Weights of a small mixture-of-experts language model, trained from scratch on English Wikipedia.
Size: 12 layers, width 320, vocabulary 17956, 39.7M parameters.
Experts: 32 experts in each of 6 layers, a softmax router.
Below are experts of layer 5 (counted from 0) of a mixture-of-experts language model. Rows are named router (the router's row for the expert), up (a neuron's input weights, with its number) and show model dimensions 240-319. Each number is 50 + 12 x the weight over its row's rms, rounded and kept within 0 to 99.
After each expert's rows: a language model's description of what the expert responds to. This comes from a sample of Wikipedia text that the model never trained on.

# expert 26
router:63 30 44 40 78 71 46 49 51 65 38 57 36 61 64 38 63 37 41 74 50 25 82 56 47 52 54 34 52 57 57 61 55 39 65 51 22 44 58 59 53 51 49 55 38 44 29 49 57 57 49 55 56 56 68 62 57 49 48 53 41 48 57 56 43 40 81 50 49 58 54 63 63 39 62 54 41 48 65 48
up0:63 41 43 57 49 42 44 39 43 73 49 55 47 54 57 56 37 45 46 57 44 62 56 50 55 34 58 37 43 37 62 21 69 43 60 31 48 52 64 37 30 55 43 42 45 67 45 45 73 38 44 52 26 40 49 49 40 61 38 47 45 46 37 58 57 43 61 71 29 29 50 67 39 67 49 35 68 52 54 54
up1:47 53 52 48 23 61 30 55 54 53 47 45 59 46 72 55 37 42 52 50 60 53 58 58 55 59 34 37 42 50 45 54 56 68 51 25 48 50 37 44 29 42 51 40 53 74 55 56 29 57 61 46 54 35 46 53 54 45 72 62 53 39 58 41 42 43 45 39 26 42 43 59 60 42 38 43 53 30 47 59
up2:44 51 35 50 43 45 58 35 56 48 38 34 49 66 54 51 58 64 39 55 49 54 53 65 59 34 33 37 55 49 76 38 50 44 63 35 48 60 46 44 22 52 63 59 60 43 32 45 59 31 73 53 45 61 73 59 42 42 48 55 65 55 35 54 43 72 51 68 54 41 46 48 45 45 59 51 65 49 44 34
Description: Capitalized word starts. Capital letters or first pieces starting abbreviations, codes and names in lists, such as SL-S, MA-G, San, Los, K-ärdla.

# expert 29
router:60 59 62 63 60 44 42 40 49 51 42 47 55 69 43 48 73 51 65 64 43 25 40 49 48 37 51 13 48 56 67 32 53 70 49 35 46 51 40 59 36 61 32 52 39 52 75 24 79 63 44 53 44 78 43 38 34 55 73 78 53 33 55 59 69 52 45 30 56 48 51 54 41 41 59 47 41 52 49 52
up1:64 64 57 59 62 27 42 54 45 36 43 50 39 49 52 33 58 47 51 33 27 40 52 47 53 60 39 55 46 52 43 60 43 52 30 31 72 70 45 63 56 47 67 47 17 51 66 50 54 57 41 66 43 32 25 39 54 50 45 46 41 64 43 45 51 44 66 43 33 61 55 46 45 45 43 34 49 29 78 57
up2:67 59 56 41 33 38 55 44 58 76 46 57 43 31 49 51 41 33 60 62 60 63 47 41 57 52 67 54 59 52 51 40 63 44 44 62 36 44 86 51 53 53 24 42 46 61 59 65 57 57 37 58 68 52 31 51 49 51 43 50 24 72 40 42 58 61 42 74 27 42 48 51 27 62 45 68 62 44 57 36
up3:34 53 71 57 43 56 48 36 42 56 67 56 41 39 69 61 68 50 73 44 67 34 46 39 67 76 32 42 58 66 44 41 72 48 54 62 54 61 24 59 42 55 28 60 60 70 54 39 51 62 54 34 48 37 44 57 51 52 48 74 40 56 78 60 78 38 53 41 56 57 40 76 71 37 28 81 48 54 54 57
Description: Quantifiers and counts. Numerals and quantifier words before nouns, such as two, three, several, other, most, especially after there are in building descriptions.

# expert 1
router:44 54 44 41 46 60 56 49 50 47 52 61 63 42 48 60 68 64 47 43 40 63 60 45 47 66 33 58 69 46 43 52 57 50 27 20 54 51 50 32 53 54 45 55 54 56 56 40 30 81 49 49 56 40 50 42 48 51 60 49 41 59 34 60 40 74 29 42 38 56 49 53 59 58 51 59 61 41 39 33
up1:39 56 58 52 54 53 40 54 51 57 15 54 52 47 35 46 41 52 60 45 47 55 40 50 64 53 72 65 52 35 44 48 53 63 38 32 65 65 37 40 50 57 43 44 37 30 63 46 36 56 54 43 44 45 69 44 43 43 57 41 44 62 49 59 46 46 42 49 53 49 44 45 41 63 40 50 61 52 61 55
up2:33 43 23 64 47 50 52 40 66 33 43 57 66 51 56 54 46 53 38 49 51 45 33 56 63 47 33 70 50 43 71 53 49 60 29 57 43 61 51 44 62 61 57 40 44 65 56 50 44 32 66 36 75 44 55 53 42 31 49 27 71 37 52 42 49 28 43 48 48 48 54 42 74 48 54 46 68 47 31 60
up3:48 63 45 32 42 59 49 64 58 45 27 45 60 46 56 49 64 42 61 31 43 57 40 40 35 41 33 58 43 56 35 61 34 52 69 46 63 60 41 61 74 54 48 53 60 54 51 57 58 50 43 46 58 63 70 55 57 43 62 45 44 26 22 40 30 43 53 60 44 59 34 37 59 41 40 37 63 39 50 43
Description: Foreign name syllables. Short syllable pieces inside non-English personal and place names, often after an initial capital, such as V-ad-im, Yan-ovski, Ap-onbiepo.

# expert 13
router:55 55 57 44 16 51 64 31 40 48 56 41 63 54 56 58 44 52 59 60 58 63 49 49 37 52 29 65 40 59 42 67 43 52 34 57 46 50 63 51 42 51 35 40 36 32 52 71 18 89 57 45 75 66 66 53 45 46 52 28 42 75 65 39 48 72 74 67 54 60 60 70 68 50 27 50 39 51 45 62
up1:46 52 58 56 59 40 57 38 60 21 33 20 59 39 64 60 66 29 54 51 54 64 51 51 45 49 41 40 47 55 54 39 27 51 46 57 68 39 39 54 65 63 60 60 47 48 51 73 85 30 51 61 40 58 85 46 66 39 50 49 36 62 53 49 48 50 35 43 52 55 70 53 60 61 50 60 41 62 61 77
up2:52 68 57 45 28 75 41 47 58 60 33 50 34 44 52 31 54 38 49 31 50 56 69 43 56 52 39 68 39 54 57 44 51 33 51 43 68 40 59 46 73 65 39 55 48 36 59 46 54 49 51 51 31 72 35 56 55 43 42 24 30 34 52 39 56 49 27 44 37 34 48 42 48 51 47 59 50 43 62 67
up3:47 33 33 59 39 50 39 41 57 53 32 69 20 38 47 54 63 36 59 66 41 62 54 73 39 78 49 70 50 39 44 67 48 38 49 43 67 44 60 38 46 63 54 54 51 56 38 43 46 53 58 68 59 71 53 53 86 29 44 43 30 28 44 38 43 27 36 65 49 45 48 50 37 57 50 52 40 56 46 62
Description: Section breaks and connectors. Paragraph breaks after infobox entries or paragraphs, plus of, and, closing parentheses and blank table cells, such as Successor: X followed by a break.

# expert 30
router:56 59 44 44 57 63 42 71 38 75 48 52 54 44 44 57 67 14 28 42 51 44 48 44 58 75 36 46 55 50 51 42 32 66 65 52 44 48 39 42 61 54 53 61 50 61 64 71 52 56 62 45 38 72 49 72 48 70 22 47 63 50 55 62 48 47 36 49 59 71 73 54 39 45 48 53 77 39 33 59
up1:63 31 58 32 51 34 37 52 52 43 53 64 42 32 69 62 51 50 43 29 72 67 53 64 60 68 50 32 44 59 48 34 54 59 45 62 48 46 44 33 64 33 60 61 35 50 45 55 71 75 48 50 54 72 25 45 56 61 57 42 38 45 49 35 57 52 56 47 40 50 58 41 31 47 38 54 47 51 53 60
up2:38 46 48 59 61 33 50 46 38 55 52 42 57 52 51 60 65 51 24 34 40 37 20 52 55 57 57 28 36 57 55 58 64 61 23 51 49 70 46 36 37 71 46 29 55 76 33 48 66 18 21 53 40 51 45 62 58 58 59 50 61 70 48 39 32 61 41 43 28 62 48 68 37 40 13 41 59 68 56 44
up3:46 24 42 51 64 56 59 43 37 51 46 40 52 65 32 68 65 61 15 40 65 23 38 51 61 55 62 50 51 39 56 53 62 46 54 35 14 52 37 35 50 26 30 49 54 75 41 39 66 48 66 40 66 64 49 52 47 66 43 61 60 49 64 49 54 43 55 53 59 42 24 56 42 50 46 54 52 52 61 47
Description: Articles and date prepositions. The word the, prepositions in, from, of before years, and month names preceding day or year numbers.

# expert 31
router:55 84 50 41 39 41 45 48 54 65 49 58 50 46 38 65 56 50 63 49 54 41 39 44 50 37 59 34 66 68 47 65 40 57 44 37 68 69 56 56 45 63 63 68 34 51 25 28 61 42 39 71 30 51 42 38 67 76 56 53 56 47 34 50 52 62 43 58 25 21 43 34 28 41 49 49 53 56 53 60
up1:47 32 64 48 47 21 60 37 40 47 52 52 50 62 50 71 55 55 68 46 53 45 38 79 50 63 47 46 50 67 40 38 32 27 58 51 50 51 38 45 65 55 41 48 57 46 58 55 35 52 48 52 46 55 53 56 60 75 51 42 41 38 42 49 61 30 58 67 59 39 43 77 68 57 44 25 56 36 40 66
up2:59 58 55 53 60 48 46 48 45 32 67 55 55 59 55 81 47 51 44 39 53 42 61 53 45 43 77 39 36 60 27 42 52 70 62 61 69 54 39 48 44 64 54 39 49 61 27 49 52 37 53 66 55 63 41 58 59 43 51 54 63 54 50 46 58 34 24 55 38 37 71 37 40 30 17 44 53 62 74 52
up3:45 48 50 43 56 66 29 63 58 51 53 45 60 42 43 44 64 47 45 48 59 50 41 44 77 52 53 46 55 57 53 52 46 50 20 34 49 52 53 48 41 75 20 52 33 69 18 45 61 79 52 39 44 52 33 58 46 66 28 39 60 50 74 36 51 44 45 47 44 36 50 39 38 36 32 66 49 67 68 62
Description: Prepositions and subordinators. Prepositions and clause-linking words before a noun phrase, such as of in presence of, with, by, when, because, including, plus opening quotes.

# expert 27
router:59 50 48 57 59 60 49 53 67 69 47 65 41 34 32 54 38 46 61 37 37 15 44 58 54 68 58 46 32 45 50 48 58 43 58 44 42 52 42 64 43 73 59 41 38 52 40 58 61 70 40 65 59 55 42 57 56 76 52 79 73 47 41 72 29 58 49 48 57 39 50 39 52 47 43 35 47 48 55 39
up1:43 37 45 55 31 70 40 61 60 39 53 57 51 61 52 42 43 49 56 58 62 54 35 72 41 36 30 55 28 32 53 64 62 35 43 67 34 63 70 28 57 49 65 59 47 38 69 48 49 60 46 66 82 51 60 58 36 64 49 64 65 33 32 48 33 35 50 57 39 42 59 35 66 51 41 64 37 26 36 40
up2:54 51 36 33 24 71 55 59 45 71 51 49 39 41 51 65 35 48 61 17 49 52 60 55 57 43 63 43 32 43 45 49 53 45 54 31 59 26 58 49 62 61 56 56 59 27 27 52 55 60 38 60 75 61 49 53 60 69 33 64 53 46 39 54 44 51 53 72 41 39 65 42 44 31 54 45 68 40 53 52
up3:50 24 38 35 40 55 50 49 40 37 39 54 40 42 49 72 17 61 49 56 37 69 45 42 51 50 45 35 36 42 62 35 64 76 54 52 66 49 50 54 31 42 43 23 26 55 44 42 45 60 68 50 68 60 42 51 66 73 62 21 58 63 48 54 48 58 61 53 43 52 38 68 54 63 27 48 69 52 43 56
Description: Narrative verbs and time nouns. Verbs like was, were, been, went, moved, began and time nouns like years, season, days in biographies and sports careers.

# expert 19
router:57 35 79 61 48 55 30 32 59 50 45 50 54 41 80 45 21 58 72 58 71 50 63 59 55 33 43 40 34 36 59 65 47 49 38 61 56 53 47 63 40 36 47 79 44 70 38 57 31 46 74 54 36 56 65 54 40 43 60 32 61 54 47 56 65 42 39 67 62 82 27 58 55 39 43 38 34 24 55 41
up1:60 42 59 40 45 46 52 58 49 51 50 68 51 51 55 47 60 41 67 69 35 53 43 62 49 70 30 60 63 65 37 53 47 64 40 55 50 67 63 47 28 40 44 54 63 46 77 51 67 39 49 56 32 69 46 63 49 35 54 38 51 60 39 56 40 47 50 38 27 41 53 52 59 33 69 52 58 55 44 61
up2:69 60 63 59 46 40 27 60 57 42 60 46 49 44 58 38 26 43 38 36 57 53 65 39 44 64 42 71 62 51 56 54 46 47 33 46 37 33 48 63 33 57 58 58 59 53 66 52 63 33 59 41 21 56 54 64 62 39 41 39 62 47 60 67 33 49 49 53 58 44 62 61 57 48 38 56 59 66 46 55
up3:44 29 39 40 53 25 43 53 41 56 58 64 48 45 53 68 50 47 45 32 80 52 41 55 61 37 38 70 60 33 68 44 37 64 49 50 53 29 47 32 49 57 41 36 53 66 24 55 40 35 49 74 44 57 69 56 42 12 49 58 34 27 51 39 49 49 48 43 57 55 50 79 41 53 37 58 54 39 47 51
Description: Determiners before nouns. Articles and possessives before a noun phrase, especially a in "He was a member of" and his, their, its, an.

# expert 18
router:41 44 32 59 39 52 48 47 47 59 74 63 30 54 46 68 49 44 57 41 59 65 23 61 56 33 45 34 71 36 60 25 64 64 84 49 43 46 51 47 28 37 46 53 54 58 45 52 46 40 41 27 71 34 42 57 58 48 59 62 67 24 34 44 79 46 73 57 36 60 40 52 42 52 61 29 39 57 58 57
up1:36 53 28 51 42 51 55 61 57 60 57 63 57 62 52 56 45 69 80 49 33 57 32 44 35 49 57 59 35 55 60 41 29 51 42 47 39 38 78 57 51 49 38 52 63 63 50 55 40 60 44 46 49 28 51 50 43 57 40 39 58 44 24 52 55 55 48 42 48 55 67 24 50 63 34 65 43 61 43 50
up2:43 62 67 49 48 51 51 55 49 52 48 65 48 58 57 45 55 49 77 35 54 39 52 66 48 54 48 43 69 39 52 61 29 57 44 55 55 75 73 24 59 43 43 48 50 58 59 30 60 66 30 42 49 40 45 44 74 68 34 71 40 35 49 55 35 46 30 33 47 44 68 42 63 37 59 51 46 48 48 32
up3:55 31 57 47 32 47 68 48 64 39 30 47 56 44 53 43 55 36 22 49 69 52 56 55 39 35 33 66 34 53 49 40 56 51 42 40 39 56 35 68 18 41 78 42 46 45 49 58 67 30 47 31 53 47 50 69 67 62 70 48 68 59 62 30 39 56 52 64 52 54 51 44 47 58 42 49 67 57 60 36
Description: Intraword punctuation. Hyphens, apostrophes, periods, semicolons and minus signs attached right after a word, as in man-made, artist's, passionfruit-flavoured.

# expert 14
router:66 53 39 67 53 33 38 46 61 52 55 41 24 32 47 45 41 41 48 50 06 38 50 46 47 39 60 43 40 45 51 37 49 52 34 55 70 59 53 52 52 63 28 37 50 33 59 35 52 41 65 34 52 57 40 55 57 40 58 49 49 42 59 29 39 52 41 65 60 61 60 27 64 53 52 46 35 60 54 44
up1:43 53 41 45 58 31 43 47 74 17 51 58 41 54 49 53 65 51 56 49 46 55 49 45 34 36 52 72 75 64 68 53 46 40 46 65 60 42 73 62 37 54 45 48 43 57 76 44 70 41 45 32 38 37 55 44 42 65 43 58 55 49 67 55 33 56 47 51 44 45 40 48 58 64 50 32 43 67 62 55
up2:57 59 51 59 36 27 50 48 30 55 65 51 47 28 46 50 32 61 33 43 21 51 44 61 32 52 59 51 71 31 64 43 70 45 52 62 44 40 59 50 48 68 40 45 40 51 49 55 33 48 45 59 54 54 48 30 46 73 32 45 57 47 45 46 34 69 44 50 52 56 32 52 40 14 68 55 49 50 46 36
up3:38 47 48 49 19 48 47 32 66 28 65 56 33 51 20 48 53 36 47 42 55 33 44 41 60 50 33 60 47 39 51 38 43 59 53 62 42 64 58 35 57 55 41 38 66 75 65 26 16 40 41 56 54 56 48 55 30 62 47 37 53 59 53 48 72 56 62 39 45 53 30 25 52 52 39 64 42 53 50 73
Description: Digits and modifier adjectives. Standalone digits in scores, dates and tables, and adjectives before nouns, such as High, Central, Simplified, statistical, political.

# expert 10
router:40 51 37 38 44 35 56 49 28 45 57 34 60 28 60 41 42 57 29 51 38 71 65 48 47 76 59 60 36 43 25 59 56 40 41 60 65 54 71 63 50 37 69 47 49 46 63 62 44 33 56 47 71 36 33 52 16 37 40 43 48 28 57 53 66 43 64 77 38 55 33 52 22 44 64 34 33 51 72 35
up1:45 52 34 54 45 70 54 56 56 41 49 32 46 48 57 36 48 38 54 60 25 60 44 41 52 43 33 53 44 67 53 58 68 37 70 64 35 64 69 54 30 38 55 53 54 54 61 55 51 50 53 69 46 41 38 47 19 41 58 47 60 68 30 52 59 46 56 65 44 49 52 44 43 43 56 35 48 66 49 53
up2:63 26 60 59 72 34 51 65 73 49 26 44 54 51 43 49 54 48 48 57 57 62 66 34 47 44 33 72 62 59 59 28 47 66 57 34 63 50 72 58 43 57 40 53 42 58 43 40 27 64 55 52 64 32 52 41 55 45 37 45 68 54 48 55 55 34 50 56 61 49 26 43 54 43 45 55 12 58 56 56
up3:42 51 35 50 52 40 51 26 46 70 62 63 47 50 48 50 57 75 38 48 38 46 72 48 68 74 46 53 58 41 37 36 55 57 33 56 50 42 39 41 53 54 53 58 45 64 61 56 45 65 43 44 62 41 46 47 43 47 59 56 36 61 61 64 36 48 50 74 59 51 24 52 43 61 40 39 50 51 73 38
Description: Mid-word name pieces. Middle and end pieces of proper nouns and other words, plus York in New York, such as Com-or-os, Kil-mar-nock, Ros-eng-ård.

# expert 0
router:57 46 64 41 74 47 48 65 56 45 59 52 50 47 62 58 61 47 39 62 42 48 72 63 83 54 50 63 45 53 60 40 54 52 68 64 76 38 43 43 18 42 66 41 55 77 57 66 48 34 34 23 44 37 32 40 55 55 45 33 42 42 44 54 48 66 60 65 44 41 39 43 35 28 49 80 38 29 40 41
up1:18 60 37 63 49 46 68 60 36 59 51 56 44 34 46 48 65 51 72 45 50 42 18 61 71 43 62 53 55 40 47 55 45 54 42 30 50 44 36 52 49 57 63 45 54 61 61 49 52 49 34 71 45 84 35 62 48 38 50 59 33 43 47 44 45 64 60 54 46 35 56 54 38 42 50 38 60 78 60 61
up2:59 62 48 54 64 47 41 57 54 46 65 59 64 72 55 47 41 58 49 57 27 65 48 36 47 48 38 51 48 52 61 39 47 47 53 55 45 49 57 71 48 58 30 74 51 62 57 34 55 42 76 45 63 47 48 79 89 46 36 69 59 65 39 51 46 36 55 52 34 45 43 46 40 52 30 59 61 46 58 42
up3:70 62 58 47 44 59 56 54 49 40 41 61 75 50 36 45 53 47 52 48 31 46 49 19 39 21 44 64 58 67 68 56 34 68 59 45 71 52 46 43 53 45 44 60 59 40 52 45 44 58 53 51 57 46 15 32 33 67 62 50 46 45 46 50 50 69 37 66 75 40 37 60 37 46 55 51 48 56 42 50
Description: Mid-word letter fragments. Short consonant or vowel fragments inside rare or foreign words and names, such as st in twisting, at in goatskin, ir in Juazeirense.

# expert 7
router:55 45 39 58 69 43 46 55 58 35 65 56 61 49 68 34 49 42 50 29 52 58 31 59 63 45 53 64 54 54 64 55 35 64 29 53 50 45 60 69 53 55 37 47 41 42 34 51 31 64 51 41 43 43 52 46 65 78 34 64 51 73 61 36 68 48 45 61 51 44 33 45 60 50 64 46 47 45 40 63
up1:45 63 44 69 46 59 50 48 63 29 70 32 44 56 55 53 51 58 67 47 44 58 41 46 65 44 50 33 39 39 50 37 28 34 48 52 62 52 47 49 54 46 49 53 62 52 53 35 53 56 43 25 57 37 61 36 56 59 57 52 44 58 62 49 46 50 44 46 64 39 31 57 58 64 43 38 32 38 50 25
up2:37 36 45 62 37 44 31 36 48 51 54 54 68 40 49 40 40 51 24 49 69 38 47 34 53 41 36 52 63 66 43 60 53 46 54 63 65 49 58 50 14 48 30 37 38 47 57 42 23 41 42 56 42 52 67 58 47 36 44 56 40 17 45 56 43 45 41 59 41 38 44 63 56 32 48 66 43 55 47 69
up3:59 53 36 45 79 42 41 54 51 63 46 59 49 40 39 64 25 46 50 50 55 60 19 65 43 58 51 09 56 32 51 78 54 40 41 40 84 48 63 37 59 50 73 63 46 59 26 59 56 56 41 67 32 49 79 59 70 26 75 36 54 58 58 37 49 45 31 34 46 54 60 57 44 47 35 49 44 31 52 51
Description: Dates, on, list fields. The preposition on before dates or media, numbers in tables, and infobox field words such as Genus, Released, Studios, Apps.

# expert 17
router:58 69 59 63 33 37 56 33 52 53 53 53 28 71 49 40 41 32 69 54 54 54 26 35 40 28 40 50 65 46 50 55 55 31 41 34 56 69 50 42 63 55 73 66 58 50 61 48 28 43 27 47 61 31 54 38 59 41 53 51 39 57 44 45 55 70 53 59 21 58 47 41 64 53 50 52 76 40 56 50
up1:27 53 66 60 56 42 82 46 63 65 72 51 54 50 47 50 41 49 35 42 54 50 27 54 37 59 58 47 52 62 50 50 63 46 62 64 43 50 67 61 46 54 75 30 52 73 56 31 72 43 36 32 46 33 63 53 47 53 45 53 39 46 05 56 52 69 59 48 52 52 30 69 57 44 66 30 44 69 60 42
up2:64 78 48 75 59 53 52 47 46 62 64 36 48 36 48 37 53 55 36 60 56 54 32 53 54 59 69 52 46 23 49 31 38 59 64 55 26 40 54 37 40 58 46 53 47 54 43 43 69 36 60 36 66 61 58 45 46 36 40 61 45 34 41 44 45 61 54 48 72 66 69 61 57 61 61 47 56 53 60 40
up3:57 56 51 55 54 31 70 53 47 45 63 57 56 52 47 56 39 60 29 68 57 46 33 52 57 75 43 48 47 64 66 46 53 35 72 72 43 52 27 64 60 67 65 36 44 57 50 46 45 42 35 55 82 48 67 39 22 28 48 24 45 38 62 32 55 60 37 73 58 55 54 41 51 34 44 59 49 62 61 59
Description: Unspaced number digits. Digit pieces inside numbers without a following space, in decimals, years, percentages and table stats, such as 2.47, 199-0, 17.6.

# expert 2
router:53 49 48 42 48 64 51 58 45 43 61 47 39 62 57 52 39 52 58 37 42 28 69 51 51 34 43 68 36 34 68 62 56 67 37 46 54 42 44 56 33 52 55 26 82 48 44 41 73 41 47 52 31 57 59 58 16 59 39 70 51 59 66 36 51 46 47 39 50 50 52 26 37 71 61 44 39 33 67 60
up1:35 45 52 51 37 59 55 69 29 60 56 43 53 51 60 53 62 41 27 46 21 57 65 40 51 47 32 37 35 36 41 62 43 62 66 57 38 68 47 34 53 50 44 70 67 67 49 39 47 58 54 32 56 53 47 48 56 40 38 54 67 49 57 64 46 44 47 48 49 30 45 59 21 57 61 35 54 44 27 63
up2:64 50 47 65 38 45 30 55 33 82 51 36 56 46 52 54 55 30 64 44 52 54 45 59 76 48 58 56 68 38 46 64 88 79 56 50 33 26 58 54 36 49 36 45 44 51 67 60 34 68 47 43 39 49 20 39 61 39 48 46 49 54 50 48 44 37 55 26 43 58 58 45 49 40 61 51 52 45 19 26
up3:47 54 48 45 34 50 56 54 54 34 32 49 36 50 54 51 58 54 45 58 68 63 54 60 57 64 35 89 51 49 55 43 13 49 55 59 30 73 54 55 55 63 60 50 43 64 61 59 51 59 54 41 57 62 32 49 55 58 51 57 47 64 56 57 49 47 35 33 65 50 68 43 60 44 59 60 37 57 57 47
Description: Word-final name endings. Final word pieces ending with a space that complete proper names, often foreign or place names, such as Uppsal-a, Dra-x, Rhy-s.

# expert 24
router:44 55 76 51 40 76 65 53 43 56 74 40 29 49 48 47 53 62 67 74 40 57 36 69 48 27 54 42 84 52 32 60 59 44 57 61 65 57 69 58 49 56 51 46 63 50 43 59 66 53 46 55 48 31 43 41 51 41 67 59 56 52 48 46 56 54 73 34 43 31 77 40 47 54 53 54 47 36 77 52
up0:69 36 69 24 61 61 56 53 59 67 47 56 59 60 38 62 63 51 62 63 41 42 64 59 57 41 56 37 69 78 34 38 48 48 32 61 42 70 44 53 60 64 61 34 57 62 54 75 48 49 49 64 68 41 44 48 42 32 50 55 51 47 54 37 65 59 54 45 64 40 71 50 69 58 86 44 42 19 52 47
up1:51 59 70 21 45 79 56 64 62 36 42 49 38 51 60 31 71 59 56 60 57 52 43 42 47 68 56 62 47 55 37 64 50 45 56 47 57 32 65 32 33 59 45 42 31 69 60 54 64 40 37 60 51 61 45 48 34 56 43 50 57 84 50 52 29 72 85 50 50 56 49 51 43 64 61 74 49 45 37 32
up2:40 43 64 65 51 40 54 22 42 54 67 39 39 48 47 42 47 49 43 55 47 40 24 53 50 83 41 62 44 41 51 36 42 43 67 63 48 56 50 38 49 44 58 57 36 56 52 45 53 67 43 51 60 24 38 73 50 46 45 40 26 50 45 67 39 46 31 38 40 54 44 55 59 64 53 35 54 56 42 64
Description: Inflectional word endings. Word-final suffix pieces such as -ations, -ted, -ments, -es and whole past participles or plurals before of, to, in or by.

# expert 9
router:48 43 36 39 59 81 70 43 72 31 59 58 40 42 41 43 32 45 38 52 46 48 60 53 56 29 61 46 47 68 40 35 61 50 53 60 34 56 55 52 48 40 45 45 50 47 72 37 41 43 71 33 58 41 36 60 59 44 60 40 42 47 47 45 40 37 66 54 48 39 88 47 47 49 50 61 49 59 48 51
up1:53 61 32 40 65 49 54 34 69 55 42 68 36 44 36 39 63 53 59 28 57 60 61 31 46 54 44 74 47 60 47 26 42 56 30 50 69 66 34 64 40 34 74 48 28 45 42 50 47 56 53 41 40 49 52 35 25 40 52 47 68 57 38 48 24 30 69 32 81 50 57 32 58 51 26 53 62 43 50 55
up2:37 42 60 31 32 52 59 56 68 38 53 56 65 42 48 31 40 44 36 53 57 71 46 56 55 24 53 52 45 38 45 51 26 35 53 42 49 61 53 52 35 56 30 53 48 59 45 55 65 44 60 35 52 49 56 66 62 50 54 54 57 50 43 76 59 43 70 38 11 36 61 44 37 70 42 61 42 59 47 43
up3:47 33 63 53 57 57 34 52 65 58 59 29 36 46 56 72 28 49 35 57 56 37 35 36 55 52 78 58 56 31 67 26 52 46 35 48 46 63 36 40 63 49 23 44 54 64 44 35 44 32 72 45 57 48 44 71 35 44 63 57 39 36 58 54 50 54 49 53 56 46 51 41 43 53 66 57 52 51 36 53
Description: Role and relation nouns. Nouns after an article or copula that take a following of, in or for, such as name, place, member, born, role, located.

# expert 12
router:44 43 51 39 72 59 58 47 44 57 59 62 51 58 55 50 53 53 50 43 59 52 36 45 38 50 54 18 41 60 50 34 52 46 51 37 50 44 32 64 43 48 44 45 35 62 47 53 59 50 54 52 61 55 65 68 52 51 60 52 67 61 45 68 35 31 68 45 49 55 64 37 78 49 61 57 48 45 34 35
up1:57 48 59 64 42 44 66 26 57 61 58 37 42 60 32 55 51 33 58 47 57 41 49 65 52 42 36 62 78 46 35 53 29 53 54 35 48 44 34 25 77 33 33 45 46 44 68 25 73 63 41 69 45 73 54 57 46 66 58 53 41 50 43 50 56 54 50 66 57 53 64 81 52 58 40 59 52 47 44 42
up2:31 56 61 57 38 60 41 48 56 70 60 35 44 42 35 44 53 32 64 46 50 56 57 45 51 55 42 62 57 70 58 38 53 59 61 51 52 50 40 54 85 60 47 78 47 57 20 31 78 40 54 52 53 38 46 47 59 42 75 52 34 44 60 52 64 33 56 46 45 54 54 53 28 39 59 57 46 45 57 47
up3:50 72 52 49 49 41 43 49 31 49 61 39 68 36 61 52 60 72 41 41 52 36 43 38 46 35 49 55 60 47 66 39 43 56 43 45 55 50 38 53 52 44 64 63 64 57 61 46 33 72 60 36 51 57 34 45 54 52 26 53 29 41 50 25 57 59 51 45 67 41 36 23 59 51 57 51 60 55 58 55
Description: Year and number digits. Leading three digits of years like 198, 200, 201 after in, commas or dashes, plus decimals, ISBN pieces and currency signs.

# expert 28
router:93 22 57 63 48 61 38 61 59 36 60 43 57 35 56 52 41 29 29 60 36 53 32 50 50 64 68 45 64 57 63 31 55 30 54 54 38 53 41 20 60 41 40 60 50 67 53 43 39 48 41 41 41 66 28 46 47 56 54 70 22 41 50 60 42 36 51 48 78 32 44 56 53 46 54 65 43 53 53 57
up0:59 50 32 49 49 53 28 45 39 57 58 47 47 35 40 42 50 50 45 56 34 47 40 51 40 47 40 28 53 71 56 46 42 62 68 43 59 49 46 60 51 66 51 33 59 67 29 44 51 32 64 45 40 26 53 53 47 40 59 59 65 45 63 56 47 55 60 64 49 56 53 57 42 59 66 61 60 61 42 63
up1:63 29 67 55 54 71 35 61 55 51 59 66 38 57 44 35 41 59 46 43 68 43 35 34 55 62 46 55 53 50 64 43 34 28 54 44 27 57 35 35 55 33 38 54 53 40 67 37 62 48 45 28 54 73 71 47 66 53 44 46 55 63 49 58 48 44 46 40 67 55 46 43 40 55 61 59 55 22 39 66
up2:55 61 43 68 49 62 48 26 64 36 35 55 42 59 39 40 34 55 77 80 70 45 63 59 57 66 54 42 51 41 38 42 59 65 48 59 06 50 60 62 53 42 51 50 43 66 45 36 38 63 61 46 39 50 50 62 42 36 51 83 64 47 52 43 47 76 31 43 65 43 45 64 48 44 35 42 60 59 26 57
Description: Word-initial pieces after articles. First pieces of content words and names right after the, of, a, and, such as seg-ments, Min-ority, Pan-el, Ar-mani.

# expert 3
router:37 49 55 62 60 58 43 40 31 52 61 43 41 38 58 47 63 62 36 48 57 54 58 43 57 57 36 29 33 54 36 64 46 47 46 50 51 53 48 42 78 67 54 60 55 74 50 49 66 54 41 45 33 39 41 69 39 46 34 50 39 31 34 57 52 61 43 64 53 60 54 66 50 58 61 60 52 63 52 74
up0:62 39 66 37 49 43 57 46 40 32 51 31 41 46 38 54 54 44 53 63 41 70 57 17 43 46 44 39 57 45 25 58 54 44 36 57 51 41 54 60 37 56 60 38 41 39 34 58 61 61 37 34 72 49 45 46 48 59 49 68 53 44 48 52 69 53 45 57 24 50 46 31 59 65 34 28 53 55 21 31
up1:55 48 44 48 51 53 48 43 32 69 58 48 26 37 57 48 59 61 52 61 57 46 51 52 47 44 53 38 41 57 39 76 58 55 53 49 46 28 53 33 67 74 28 57 59 44 41 58 52 64 55 43 42 46 36 56 49 75 36 58 39 58 49 67 41 29 59 44 52 54 56 54 53 56 52 53 51 51 17 70
up2:46 45 49 57 53 41 42 35 36 48 50 53 45 54 63 47 42 63 49 65 44 43 38 52 48 60 70 61 55 66 60 65 54 70 36 48 46 37 44 49 54 46 46 43 48 53 70 51 45 65 39 47 44 64 32 61 22 39 56 55 33 22 66 66 32 63 50 42 49 56 56 32 61 55 43 64 52 43 45 51
Description: Section and list markers. Line-initial list dashes, heading equals signs and table pipes in infobox-style lists, results, awards, taxonomy and discography sections.